{"n_layer": 9, "d_model": 128, "d_expert": 64, "d_shared_expert": 128, "router_score": "softmax", "normalize_top_k": true, "vocab_size": 2048, "positions": "rope", "init_std_qkv": 0.0607, "init_std_o": 0.0, "steps": 3874}
Below are experts of layer 5 (counted from 0) of a mixture-of-experts language model. Rows are named router (the router's row for the expert), down (a neuron's output weights, with its number) and show model dimensions 0-127. Each number is 128 + 24 x the weight over its row's rms, rounded and kept within 0 to 255. Numbers have three digits each.
After each expert's rows: a language model's description of what the expert responds to. This comes from a sample of Wikipedia text that the model never trained on.

# expert 5
router:144127143114113128130135119160165124093126125131113160093062131150147123084148131084124122140142129122109125106163079170086144134106077189130143144156130136116120119133130150156147129137111116124137094095127099121153135134127124134145123125119167093094090129149101121069176145104125136111127098082130116125124158169133158110101109097103112120134138152156164141088174123150141114083125
down2:112144108088111151096125169125139118095124142118124141125118176140128159142131168117144147125121133128112160079124130101181148132135176129133124138113107113175104134123139211142119127154097148118101154119050130174144104156143093139101145150128128099124088077166133134113161176146129128107120152111161109128126129145114148113110175153151137133108138126099152124105149127143128128148115
down3:138118169161141062123159128140104130136144110123106100149179136139130137133101179088146151141131084154114142112126175104111108177124131142119086173144126141137147175134135161103141145147118145117110112137108141189134125115120126107139071111146171121112135166183109100104093113088120107135145116134128123102138130093150150122118156130104106170127131097145169111126130094139144145123134
down4:124164126095061109127132146173126138102152142171110170112152127141145127127129115141130112134134155121095146143107134155104099096136127157115103142126091136120152134096112095090106170111152107131171117113144140143117147126121165104126174136166103107127134194143141109150132100146118176149130131135182114152136086162132125151172100147138152082142099126168127156157135147114098154135115
down5:158116088183121092108101104139101083108122099122116137107104137128091128133163144147099120141129079111160085121143123151107136107147150161121155142144087189118170118099118112144076128125126115099121129127145149142121147158099105144103131130106154105109101128159139134119146085140098138165162086146122123106122128125099083167144115153154135183125121149136145163127098109106113135147091
down6:115137145100121106119117110129132120117109103112100134087127143109164096113137144109130137166147131127126101107094129132058114085129094168130143166149134094154145148121138164197145168130093155106147119162112164098126153134120081116147130114111128149126137097067120121134137109153145156116167099109093105111075140184148091136086126132124109128140138160094115111121151128138133128110120
down7:117119125092128099090095080140154152115153153091132140140107111115144132163117066137167144142115123107123150141135143102107080146139114127120085108154112138150160147167147133126145181108136112132113147102132126083134142161152082077135109111129114131126109116165123156146108106113151139107145095113172111108095067138134105132114104095109132117105167111126103132163125187141105140138148
down8:127193087119123130145158076096149117105124159166145139136102123131145122169129173128146131145110161145122135115100109155131129108155097129138128107090173160145106103126133135156130132126096159112142163084102130130162126151124134088143142121097138117107087116084133148113129157125150104124132128162126159141168066113123128173123130170129154107060141105148149116131107107120112158106149
down9:130155174182126114167100164174158105117140088125126131079130162110133108147154155144135121108126132129150121123128079093143123133126118119132108150160148123116123108138146133131148126117103103181129112137137152153129146124143132114135095176094118113080165121120165101073136134086146149138130089136121113123122188094125104108142128127149109101064139086156130133171127153148148105134147
down10:093115144130152130129146138120123157144099073138183146122123095151126127113164137125140124113145144130128122170116101165175135095111159135122129174095091129143160121146123156116149132163083174128112109135130150151139088151147100084124138125142128121179156120101124130084139119102109125121108134113113186134123092139149117095173116146132127109115126139121066133132200155097113123115117
down11:132121137106137117101156131154107101087178154117094130129103145116107133133146155159144151119128134123058108104062133158085156125131146139122116129138111118143149143148158136186112085136134096137155130097110122109090152130118125132124163133167128102140163189127116096131121104131116094138112108148090084103123089124141088149120131118117133129091159120153112105114170117139132163147174
down12:095154106151166107148156078114116130153088126103159141120102139146139137143110091188131108110128155142123096146141090157164132136152139114103107146126136156130120103109128133075142173164119151143108147116136149129128104146073132160117149121116145125171142139151078137205137082151150125137148150139101131145117158123146112090108142130145100110137174110128137154157117095131124133098151
down13:146139124141133178124155136136162195135136101049158136138130180096116126137107109104111140114139135134145147116118143110128120120114118117159135117121172092128090106107077137151130131073166114111113157091133140140102126110159099182143140165108112153098106122124144145140128164174099109108109119143117147160121170129122098136104140131140115172154142121089128107107091132093138135136121
down14:124134119117112120123115142132124128118103186169088109136128110137149128128107131110122174143137080119107090122116152182157099080105144121107106112149112119105146118109124100169096134173142124151088154095145118173156131128113129136114097163138102112087159136140117168148124164166135144131107169166161100174109131132128104158110141120158113112129143106126158085116106117124186115158120
down15:106108153132094130101126137119102128109154149098108120146137124110090138138148089135139107117164116130120186139111131105160136114103125130077098079130148143151108110107142175124140090122117157100104111094131145158159160154118112108123119084125165118160151106104116153150121189135132155172118135144121107123097104194154116123132138145075130136124102138109187136103122160099127098136139
down16:134090167098118131145112124094137162117104161116134176144129104132104122125138167099090168174147134112157117089110163099114123146122126136156139107156134123142143144177143160126127118074166163113123110144136153118091175146112156111109147162170096140104122121130135162112166124108148132137140155110076134151132146129146133154113164136114123085120134151130123155136106058111164106106131
down17:145137144082126116131148077165128110164134140159148086133153131112125110143097082157119149147102122129129135110131111161162172145152144126101184136082146155132135143105114148163119114130161131126139164076137136100138178100156125126177112098107117115108113132165180140101147133142128114131160085105117186129126138127112128116162122132102179118135104128122176146118132120142088134133143
Inner syllables and suffixes of long Latin-derived words, such as ci in interracial and decision, vi in individual, ment, ction.

# expert 13
router:176151146119107102125091157113126147100137140130108147100130151111129209119110082146128100113155171095100142152090114127120133117139112133087126138122142101129099179117160133125109110156130129129143160118113130145183089106127132091119103097133117125117144127148145121092169117112104102113102090141129106143127106087182151161138112113084128129137112165101080123091131118148123160150119
down0:104134119107139175122121151099123149154141115142126130142124069098129097164152047109128141172133081117121106127129130117163139117133097134143139145116160170118159083105123116159122077139177127125086143093174112119118103133156147127148108132128136125064126119146108121151156165108121146117121183148118163100119145128161130116146115109107134141141117137127131131125178105138148122173127
down1:149102084132112130148135152154149180155161111160107153117173145131101126116130106169169156164124101186103143133128103130151091102108106092146131154091148172147196115118121103099141161139121140111157168121103138147102137108135160134121128125129124103131192127097146132139138130114146160118129077139129155126136107136148082132146116115122154131141132163138166117116110111125117160151090
down2:168128109163154108142134149143125066124082140170125134125129123120167135109173171130103134153144121076107125146141137127142143113111151151160119126147135149118152088155175124157172101121109180163097150136124116116064143136125160140104151147121141129133100089160152147143136151103114136165165133132152139137133105123109157111147096137142106136092096076116135121081132145139108111121159
down3:135133070117125132119077073082113116109089095115104132094110128129146184127172134146113155110140143168133170164117137133145152144153133143108136143094110137076069169131122112146148154122115138112113147102137112140144151118103133137150163171093140110123147126094084118121106145116107123142127133123130114144125121156099104180118139165117111119122122089119184138098128130126121110088100
down4:171171126151121111135134095111142108141156135125160145124111134132159136134083148136159092146096141157121122081114129092125117107092113105177150118180108107102164150126146115115084122107107140109106148073113122131132145158158095127125142139130160124168131146111162054139121138101135145148132156158083115159128104134118141138154140144117109149128131152093147093112116091162174151152120
down5:120110105125146121109117118110115100123139153151140130159111132081127101141156104136127194143121140114071095158105119131125120131145146118120142152116100139155140159154104114122132142162167092105155148170140100100149157195118152114129148111125116105076147111180084131120098072144114119141111124133119148110119129126097100157083118149143121113149151158130139123156091107069108118109154
down6:136167149120124129106136095145140125087144143152161107116150146139117083132163133129115150113129130102148112104111086127114106129116108085149110134107124118136104105126158124102121077123145118161103129118109137092160116150105127202085114112140180139148134109100084115144123102143145103132182099172116095144127106076150076172126112142099147103143139086151120128122110152139111101155112
down7:156130163119074141105125099163112172117058166129149127153138096115154121165096133116096086133097134089106133142127144159167159151089123120114143135126152117162158209161124143123148129109115120113147100111135104113150121119142125130172108106106126088148129098085144143119155146109133128122103164108122126147111103087137142145121114130121146127118115152131098152126150147132068139127102
down8:090166143137159130119183137112122079157127107130106148144110106121124165128129201127156149132120121120126126110101174135122088158148132108111130125104097084138142120143134138105170126113141076102081135135109153109135138142126150105151175142119073115095108118133106117129138174130123079142134135085126117094115163134155124183117111139143151103100147138127170109149092121107111131155135
down9:143132119138088093153149119231128128126143126157121130145127148101134150129164138191123122161102147090128108114140139115117160144125101095152120136168099147132165149132143136149151162146126104129164161104145164144107137124166083117161129137111088132114106121133154124139142149129107151104110132140095092099144141085129133149087164160147087130115110106144088129124118143101135089121138
down10:118124134125134065130160134120110121105116177138098159096096167188127143142137164144115097157132134146158188075113100125112114166137156123142116139107106125105111132110113127125139142130115152140157124123107099163105116108096164110147129162111098141142128148143110125149091111121108127109148125107146115104123187153112157116127199089144088085148140163131137107124119129136128103151094
down11:130130106133153104092069097136113148144123101102117105153129142131155125121137109129117149135120136119121117128123113107148118152192142146111151120144105167153103148121111136092154146097137162132147134139147149116080137040128104137125126182080115126145100177113112095130129178124102110101170128120115117163113179147132133140144156106109144121162112144165114146152126131086139109088140
down12:113173139151158127147153148160165165160121163072127121168122171134151068164109154146155131140118128106195080099135163135123151154115156140131158147117155111114124118100101144117142117126097165129150114132087159082092103102133156131132085149105146143114105106137122093140123138154119144125135124105137163126141139178112098142147139145120111136142149086162123108134150135155121136142121
down13:114107172113103140096110116117101100113135113140162117164087187125140130097141115156108100115118163130153153118148104106156112104096128110118171132132098069145158152112133163110108132154127137100138167149140149071114183150114125122140132177131139100089140095113079150144120139104115106087108166143117163129161125123131113103132120143116143099142116161109133123114143146151136098131082
down14:123146115131135095168144186161137093129172096131181160121145120130141116101116130121118133130142086144163116110133158152111125116134110123098062101101093126124152123148122123145141105149181120128139117114078131090145138109136175112093108132091171119116122120125167091137094127172145111146151100091107167100140135106107132139168148117146115161110087137161106158124134103133121114126146
down15:131126097101088079127139137065152125145141140094122114142086158161107153149127081130095125164150154114105150123147125167115122127142098140109127110135101103117093078168155187170130139133134137108139136089119149124163139138147092101145134100152098115144131116135116144157119159156101159152123134104149115111134138093139084185164140133117131165141145128114117112172122137102090148115134
Capitalized adjectives like Super, Great, Best, South, and mid-word pieces like th, per, mp in names, as in Superstar, supervisor, Upper.

# expert 52
router:134112175140125116115118148164146095148157157137114138100132146114123107092098139093095176129141098109126186110174077075139194152068115086107129112137111135112124135140158129155141097120164119121142106101126116139161156109127129084136150121108096119111138163082096148125110131102150121113136117110139138141119093147112159114087113107138152127121135127107176112121125104103107136138153
down1:156135102158156136163131153103145148103060098140133138150134135133100111151114137126120137117171106137121140118106106135141125180088149177108116124112148113101130091135160114147178114112127164115103124101127136073114152111102139183137169155134135094088161127126141157142127134122114095125143117195135127135118150107094162116115117121154128176116076146096145147136133132140153144109161
down2:154113126161133114157120104123142108105116146091123153114072054117095137096133108117166120120133141136145104094135158146146091138148105116148093168137152155143183171148144183118147120190094141119118137139096107129085145156112143150120138172150135096106112137139159147136148166126128125128106116139119133135138111106142173117168117127178171142140134109097134157133133129162137120127122
down3:121126131145151127116145116158125120100155111181090143094086112140099130116136138157133130134103178153116170110135126148145166115133104133119166122138142140097118140104152155071109193080134147130142128111132114135157129096118118076157106119143171156115139136123141140095127120102180104134151101123138091108152092131114145139140135140106139150156177133112135150106156105118176137188152
down4:052111101097119152106159134139099122112132151117136118159128139058127131091125131101128136123142134085097089132154109147125089112097119124140087151112125100117136154117109113127131105108127076148101163136100117128105149140129121081124133115135112103108153109188132102131111137168123153162067113089128108083122154171127100115082119136140130147150123143117153125129112106121169103128121
down5:106116095135177145155091130123099146138138067055106150112131146141112149144067130123140170121080106148118147102084140121069137137129115125133149108121124170105099102137153155120102167114124113152113128142139105095120115139150130120155109172139120108130139123152156155150123107107099142114127117138171156102148103098135110162155126134145138127114115141109140141103180146090101134170147
down6:138130117152103148105092088137156109160181131125103123154085128107150188140116117152142128155134119093080132118124124134104102149109129116168113120141105127141136158129150127132158143114154115167118093091138130164140146142171135159141162159126086154150067115091123129129129158109140164097128096106089143149168084161143128112172112164164126110130156128118125126133119101128111159114098
down7:127185114080169111151104106134147139129138164106135101108113113133093125116089136076105133164170141081146080119164113111124116109150161111097132120110082137119163138117117158119115139103093145149196102127135150132134100175121123131158145092140116147166138140148110121116133110160117090144110157123137120163112145159135151127135097100135099148150137145069145102135145127147107153124121
down8:146137128099126096153104087136108120143126141057139162168086131120115091096106089102129171111140142072142095121114098152131110159138122131137124133110119156126123123105110138119149143129122159139094132154109106182122126081113139110128140152111151133134121129063154128137168105129111147141139141124086107117131086118163118127138129099125141134129188134117143170126130150091199146115135
down9:141128096138140121155123098139103182162143145119111143135156128106076143083122130149119132132179115148136124102136054099114116101125147111122136132084094095127132147133134071106145153150129122135161134118110156103132138073143095140108104113138098126126120144154151140159167144114144119160134140112108127101135164169116179089155132106125113069114166153120159154147146140096134138127110
down10:161143159117130123150163138116105137103112121149121103101135158103109096157125160141147110130153154165112134158134104137172128140128096185129140092121172117148101124127126121140104129164123105115177121169091120146105156149129087138128125130121143180115099186122153119121125162145127138203170144119138129132119149123136143085109164153111127140120154100128135145163106153132187149114160
down11:112121151131125109107109139139139092151107128142125107143092170104126129140145113140112134107087128067135119128175125103156163168132163149139117134152094107107138135147071081176132157129093154138147095111090112132121126145118126125078120139134092120137143129149170115104137105101106154117113101173177107097147159148123126178141108170124104088105115126175100148135118121127114137097144
down12:077115101117122150091139141171092146125123110113120099110137122127096119115095128095161113111120139106112110094140161126105120131133084134136155130150165115144137130124151108114121141085126106152103091137099125157129138128109113126164116162082074118110095125129162165153109095119136126184179131156151141106098141133151169133084128187165136176143112124079158111127151121136107133135137
down13:122146103132161106066086086122136135092107152113151156151119164122099138142144144126103120126098097134120167105118102130157117154138162149130158150159108103123116089122129142116145162158121156088155146134179115162111161140136173107161132094113127115128123119141105075064110118148125150107116124165092135113137132099130089142114152133158129104175117131102088120086143137139113138114146
down14:147147150118154135149153117167115128130106172187119137146119135123152171157072093130167156119106167140109128101159107111087172158148141101120128143155128113126142137157111128144135157131151136151134132107122156082119170138131182158156143133152106149124136133149121159100123186099128127107126127107116124121082138173150115133085129124140141115115148104128168118145138134134141082156189
down15:143116086130139113110120147147113128127145105140124144107098105138096134153115175135133176193158115124139147110121131123174117115118116092100121136127113129125114093132104089103108154143109052108153159162149110168117110169150132114121153126123113171106137113127133140143127137143090169120148124118138073162104137188117183131128172111140150160154142097092135144129108124138141123161122
down16:140168153167102110114138178116127127144134118079105091120115121111126143093102151099137208143153091109124142111167149143140168148074147114115147125127116126155110139115146164158132148126131137110114113121161109115152117145138092077134152122112114131134121135110146140178108131133099095109168074139125121151087100154093149160130132114120157140131117148120182131092159132104096125113138
Word-initial or internal pieces like min, man, win, en, in, as in minister, Mandarin, winning, Tennis, Minnesota.

# expert 50
router:117118092147128111130173146144131117102119117154125126137137113165130127154153098155162133155161136105118135129106075097153172133119144092144119158141100146118117093055131136123109115193146123163078108134160122111117125125091124120117140127144148108102097105154161123106121117123149133101129114106097121130134190157109124098133189071102105115139125160134135157105133135118114150130172
down2:161122146139121134133143097153114114169130105081114165100108130144104136145145178115124124113156135100141095143128130129152142111132115123122109123127105154137171122146123132171100137078172103088174115180098168108187165101091068103142122152113132134130136150126170135080135162101134106127152117139133149117127113116150096131121129129120130112160127096128137158131120146189161138154148
down3:134142147114147142133095133140127120138130152123154158112063129132130102128102087164130136131100148124062147141147122102132134113101123088098155071132117156145135115123080128139125108132155145145147087130137092146154129110158109121087156109109158131111173100113158160145151141111110153162167096112141148159142166130140140165138121123136126166189125178110134130134142106150124073111109
down4:137096125153105145110136119108161103150115133115145105098116119069117144144122113102144165153130155103108118129114121120178119089162108106119087149148142121133137099147098159159114113105088195144150079149134114151145111112112109150107161146115097126083220130140118127110124128162106116125128149165148093140074130133141132128105148113115139094137121108104148125118139116095146146099111
down5:144096093150131159122144118174115144116142104102105162083142143143157110130117117112158159112114135122070140093094122109112135090127154140107147111121091141131096109119122131162158151090115165117135113087135072139100114156122124121152073134106138125049121126096114097128130124108151138117123116145148117132106115117133116138139183134122149105130176137123160157068101153120148134099116
down6:134108135143119115137139138116118143139104138125106171131138119128119123160079109082085097168118135124114101093133066126105165145114153174083125125081129107125146156120152094134134138162086124148082126121120143114088079080122118118146147134137118156116173134106116103120110148160107168111140117124125138103108101111145180178111081097151115129136116128099125144095169132130136154147113
down7:134105117129142133149134116130086131138110126150102139110136156166108126126149184141076091123118140149146169129105126157104098136093120134116097082084135084165112142105121157173157115100150155115118109096150155147152092100158130098100090169104128162131109135145137099170158121106156147084125138162135159123093094098144122161106107145124115140142099151131140148114180131120147114127137
down8:113120159125130094145102114128154155115140149138162150119116137154118068100147128092134124134138081131130105110119082115110111123142139118142076140120106120150128137123126104130120076138150154103172101136111109088151094083119118173155108148146129122089103113087172123139134126100139096086168105094120148101144120154097125162137111158122139148155140064123146134084159131149089140140115
down9:127143129122127134172153161139123118150097130143104147138153091112130141153136126122180188160135155144111114093090112134114163111111166139143119094099150132086125087147116150119134124134151123110115154144141126164144117131167155118118122127131126156110126118119160135153144182077161110138109154114112166075098103132068121119145140096089140083082104119175124099113156115134107133151132
down10:112096136118152159121138144164083129106154145128091200100140099119178151120156150147165125123115129121112120113148110094085129107165152147142121134089154175168151092128111120128127130177119116129157142109090132177138122134126167125111133126097113099144177141108092155174126069129147124152144102161100130169136121109151122091121122134148116128133113106160126140142107132107120122140155
down11:140132126124097138140101110110123112090154130129101110138145130109096090123149157114127137086162118088100112135189124136136106167094129088118140115101088107114112135126088120115166139107136130124125112152114146152132150189105113152117110147175152134132085111110162133158103160088099131136153112126131135151157113160081166128099127086133084180118139094143116141152140109164168130121150
down12:110134108114147131131111111119102134085101127102075159149119201109163130140128144132131135162177148127143130148196131120138144143136147156137073100164131157122101146110108156124123145143099080144100107121138091181087129134125124117079112107136136150117140135129153128138109109109106087127154118122112135105147123163166127138098155123145115118131118170132130155188136113181151121123134
down13:124147119164128107132165156111123076140123125136117173113106090139151074094134164113109119132157084119116123131179135143151136140109144112165144117158125144124106099110115152150092128137111136131098130171144127133107158101139145089134088161149112149161165124175114143117101129138132154141080130125086180132097146166099112119162155142125108123123109129063127120118133124086159132159147
down14:131106114155126101129146116127116129176126115130108104105128077155169134103130094132139158119129129136140147146140116127112126118117088116134173094089121120122137122165101112154116131141140138149112138115091124153135110134105134182136125108137059099142055125112121173107180174114134113141116106128054148140169133126168131136105086129116142127118096131128136137165141098133077134093141
down15:131113123146091084097122144144158129105146129125143117116101108095113109171145099139116134117164144108102099110098172136130159114114129135111129162167130087172174136092123090116163155156146128116131123146144125135182112116165131090113089119142126101122079148148150142123106110113108120180121101097128120177142128049115140140158145107093142139128138113136128121140153179103117133121112
down16:110109126125112153112195160142128124094137147161105124148144112127141139126095141127102120146105170115098122122084146127116117142103150106135138120100118133165131131116152119087137107094119181137172128125102135116137130152076120142114132129128124113109152128092158102130208137162130125184128160134124113115153124078163126128176135108115159147139119175158105130168162182127140123104133
down17:158133135179125129131156117144114111107141132098110098141126169137143147139122134118115152119125138146117158095138106172163158140168101113106162140138178159160099138089146140141113108151148163118106137118133131113096130142144085138136124116147103125157114143109141149167123118169130127156127129118113088106140131137108125126206127113181174144118188180150122172107145164131095139123164
Latinate stems before suffixes like -ion and -ure, such as de-script-ion, me-as-ured, project, inel-ig-ible, manu-script.

# expert 3
router:156151158123100144123154146116120119090101106125154131094154113115155084115091086147118129146108115099179129142083116153121121147087149100090101120115128112166112119149164138147156131111141153148134136117126147110157132128155125100180128102084123114084126178126094159144113165132120125141165074111142168163113087140133119146117106131154181088127117161127114127111093127121117158113136
down0:103122112098141135107155134148130141114159082126144128084125159158139116099142096171138223147096089137159112149095127164142140128138162107142101181077111104133127142122101151134103149091125129154145118160120119137177147154136140123150131127128162164123136146108129154138120118096120130128141119159167105077130136162143096127155123178125141108131155143120133144131122087147151148105121
down1:097107121135103144136109139127098111143143108147118123125133153146085098107082088119107114150112115139090150158099141125117141166146115187138111141119167146138132091159114103125089088097149111101144114123113113149171137172123115160101085113125146094156141150128148115169132157108124126122107145164158163083132117103141154113128172137134124130080169149138104126130122109148133105059153
down2:091162177128179121137140094182129098111130108143114137131136110150137107119103131121098152136083129111194091125155110079186112139130127111147114116114105151146162114097128128125130143080160157102143118128116130113106114093146178108117112103122096126129108125119121100136142126139122083125136160107101153157142126138140117126102119093137121186092093173117126145131108110123132073156137
down3:106099111102140092122141149128122058130170135104163174101141182152173143130134159123104113139098139154083134101134152147110134125127118152150095098163126115156157111138102168124105100121115138131141158159142119160112102129133110114120132142107099160143128109146091104103088102146122145141081182100136091136120105132118112143113170133154111140095148161141150129125161088137115105136162
down4:141141120128119107105157123134098131112114115126101138138135127145111046104175104203120166159123046104147198136113093125140138124136099100117101122169130143171126130138155161142097153127127137156143102132132130132120107120121133157115132109170126113123136112147133139111136131196095125150143120135137135121152125092156117151137126165170122128119106119137100134137105165105105108148117
down5:121133100142142117140134130107116148147108106123142134068151140100128143128131042109125167161124123145146147126104100144143131134117116149147173108099096139149122128106132123146082171131105166091145160103102121114189123119115107153118151133131100170175104077122155189146135133146136131135115125118110122123086117114153138142134151141095082144107124132149124184140122149115097115089132
down6:106094134129113128153131113122103085133131127134149180112127123178140111147086141124184116131117109142123153125160118134139080085121139165149089104151130110106120157116120152145098174155108120074062123111120090134089169121090120132125145112123133128111124116105096170136106174157119133147102129086107158102100123146138143094106123111117119149150081167132150139145105122161137150133134
down7:079129142155162094105125118111152136120150184117147115104150110189100097158126163128123077159131125108136155095133132140152104124083097153120113133161097139142137170156126136085148120117144103132132111157141130098084134106129134132135103124134134112076135090136165152140136154122110160166136134109157130114139130148154169126108148157107093126084141152179121098153163104154127106140110
down8:150123131158090128130170144145109126104100100115130082119145163125160108182112118119118115135110159117155106133109120094132122117111160117110130147140146129176134077095164112116100091109122105144111151132114118130150160186160144082162126136100119145141134084116102090132166102134096126121124126159134127122121126090106115107126126152146124143151175154168079142100114152085137070127104
down9:159101125125115118155128147144123120107103119135081154133144147140129145119127135166100125075153171182094149131150138163104098133092177120163105131150107109130132147158144107142122135077101143137093113123080118119096134115128161148078079173133111110136113080142102112107134155137121106143107120122156170117116132167098127135098097139099123090132158137129099168132133143158169109138111
down10:119142109120123127091110159138151154154106096134131168094128100125135131141128148126168124083115109150101121112112189146084108160123121136164139148141088083112114128142055148148124082120125136122141103179090129148162155132161159145128153134128132189124122153144114126125098135163115129104115155109088113151167127103124145106143138135146120194117126128104145132119114138095151162144149
down11:145138126142136145130123196127135154133137139140159150110144142112108133146140138138175073070117122144122104154116142148182127146113133108117092132143086146117092105157102096107132115121121108155146147128118139141142131132137138094080127159158147118132098125093145087089127154154103138121150111113112142136137185176138079145117111097152157093134135113120132107077113166094092115087140
down12:146118098159129132166146144099115120130169108152098119158121123127060145180114107110126109156090100107101130125115158100112120159120151088119175129135140092084118141161088097128133089162121139131141132109118117101157142096165103111126113066148090112104111112119137107149069146126119105150124130135109126131147089109084094137114142153129118173113109095142150135128139132145126101153152
down13:136160141107128103139133129112125145113123105170097070150150155107170104095126136149133133139130093135112150121120125158118142118073117148153193098072114153118131147109102118103147146133101146110146127163138154139129158135105130174126161148126126075112097160111114111115113110105130129105055157126091166113096152150161132092132159120099115115111112125088141158139162120111139112134144
down14:139087126160142096137133156116115161085168114121171157115123128109125145115119147157139151181191129123127103141147140163176149088157119108166134160133086125123127155113145137120099140148148088120075136156125119094133088151150091109145117143136109136162131095150096137139135093125171105121104110109124097149102143145141128148173123140122154124118126098158143142076155132097155126157136
down15:177110107131173147103096105127107145135143130119151142159119130146127148156098151088089106110137125152152109135126131095152177173098118101111129142149095158106098127076098133170176088114113130110121138133129092148154183104114161103125097160130148125075104127121097141143121144072110126133140123159163151134099132168120116132144156144155106132174156123104118121152119147109143134122116
Mid-word syllable pieces inside proper names, mostly after an initial consonant, such as ri in Driva and Cambridge, il, ang, ung, plus raw Arabic byte fragments.

# expert 25
router:169117159140109141114064124142121138114144100113113119144125157125123102127163106071114113103137152128163106135140159160146130093130056169120130109143184094117118157119161134129181128100085114172146120132115110130159150133168150135140129160150159117157132139106108119126126126168114151108117123081111120131125135105160104117133118157142128089134089136121147102085126114106187129126133
down0:139114126175137115124105114137161153169125114123147134126121112142101132113091114144157168149075092103159117114124155109104132086138142160138147147130119125146138109126107167141113110111139154135130119139090142150122111103174167104096129151138149157125129139116130091121098146165150131115171096178143196105112120118138093104115173106116100151109164148091160147163098130154122180150117
down1:096095122131129130168101160130099133106076149110122134108134101149148093095119122144113116103147146101101116101117072138136161118085119102139117155096112067136148114151159111089087144131129144122088123134113112110111115119145089141111150121129100135144196113143102123118123149119098102107128126133132112130107130122101163084134111174131141120124131149081211128098127106103123129136159
down2:133142119129089131134137086147163129169147142146122148062134118097117145091135143149173089153153156132113095157114106164108104151114158133134090126120096132154094106104090081143129151127077159138089136148124138147104161146121083150147126104138135092140141135094136119141158125098121160113108165084118105137155143125111154117146092148154157142126116135126155106126116165102090160121092
down3:120147151101163126150061151142121143111146179132124159129101163086162091133159169124091089163106149113151137170107118151142114101161125135115115144138122163117116092172126097108150121115156157129094126139141162094114132128132150121116092157162117143166115154103120138156102148101121101120120136105137157136137125139160101130176136121116109110129091145153151125123150149151117109063096
down4:151130119178069109163109164129127134102117124156116132127139139100172143134114161094104125097110167115094175076116135091119141105154140128125124117135138121111155123141127167167149162146078151150128138127161154144132085101145152109131129147129145118123130166111102117146149132119168148113110118148156122074139109119153132145148069105170166084135130107118159130078157119133139139125144
down5:114173166128141114115125114139116138122204102142133166149166108147083100138111177139119124130132072134119134130089112130131108127145083142112159113098134167125117169140132124113108089115091091123134130142141124105141167126163112119115139162150149114137155133134129111111135148200111142136151116164131146132124108131113087155162142143111129144083138140096106139162166161070146116126134
down6:086151104129124115124147154146159115117164126145131123101064143125128114143078116113110128129144169134136111112166134128151133097130081117132152157144120119186081121163135177113129152107124129162146157097116136153168173154143160134134121163122107161161141148151135145107099141158156133104114148104122107103061143140134144117130101116122130097117100134164122138130085110173102162140105
down7:136147101102129118119139154124134083105106119151139127104126076123150106130173128115152121140147131163155081111126143136126104157127123119169126095139112182111163153093181096155163140125138127107165163115128081145134085142105111160083114142169131085137174134119143137095172132116090128074143158131114119118139087101127148094121105131105158124097160138130110124134126096150138116123112
down8:149121137123103129106135105135138111110151114114140128136100135146120119102145135145143115073087152120131109133096098125145124124155088066092149160120132099122133175116167166133179139145120133127105120099098129145120130150135134088091154148133100128092125137149128105104127130145108098081131136079150110172083154122107122136078088097159119120146092164160123080109131126112163098094149
down9:127119115115130124096111151129118129103154127154099092115143126140152108113155144132133127132115109102181138128072129139110182119145096128123085117122127103111165160152099129099184130108118099125094134124081127098151135175185130103138185137113128127124119140139112110127091130130169137138132157138166089157082121094142142108103139128165190139127115130110145139121159101104135160175133
down10:113102107150107199114114108151129131165115176081156131119117156102151106100156112115133135100101141113089141124132146129128106101155127121129134133100090144157137121127162150119068122143140153143137134145106118129170105117161150095118111169152134148147170094122122111127119089057129171102120180131097194105149094125126124136093153123145133146135125145114128131127093136116134126158135
down11:119135170142170112099125158112124081108118122084123160148109096080095133116091109111147122140137137090111095140147123131131094138120165139156124105157078119151098167163173104145124128135182144095100145134166189134141165138115120111140109126125145137099094110132147114133109115134124140145117153129125147109123101122141132137090098147160135139115123113101105126112168066127103148127071
down12:138110129134090130136139118104161182143151085092100158141186139160116152133164107120096105120124107116124115109141142119150134118122127143074159121094107094106102072127140068122125152137107112138137096139131130117117149153156129117162138124108120184140166186120142157088148154180158123118148135135127131119123143097118103107113128150149163163114119114118154150112130148154155116155171
down13:131117075132091149140112136145114130138179147150152086184092151140092108137171128140155108104157134088129150105148115132115151159132121129122145150149151134121111136121119124096104125076083122085128153094129130108153134130137200128111091127150128116121147129122149175141114120081112111149115112092094130161085118084117152114122157110084133109121141138116139124149103146150155148168146
down14:134130170113163115157134100076163116140099091134137099127123089097111158146145126121126127122150166121143151127131121088150120069084085152126111143151144119112147140126064096161131117123117100120080147139143096166118107130119185125124125097172150106132166122137162106148139143120114097161138139125093151127132163109126080116109133167122095101157130158142094112154132122109154134140125
down15:143110151186175154122171095175110107147130126138089140132170131096134152174190138106100156169144123162095126149131131128104128159125166105161144131126129120111114078121112150107097106140160099133153124118139152123153102125111070103116109103148132141150128141165126142128149122067132169155131138120123132136161121127104110134143120111153082160126101155086094124147139137115134136129124
Word-initial prefix pieces re, Re, pre, inter, trans, con, multi, as in Register, Report, request, translated, interest.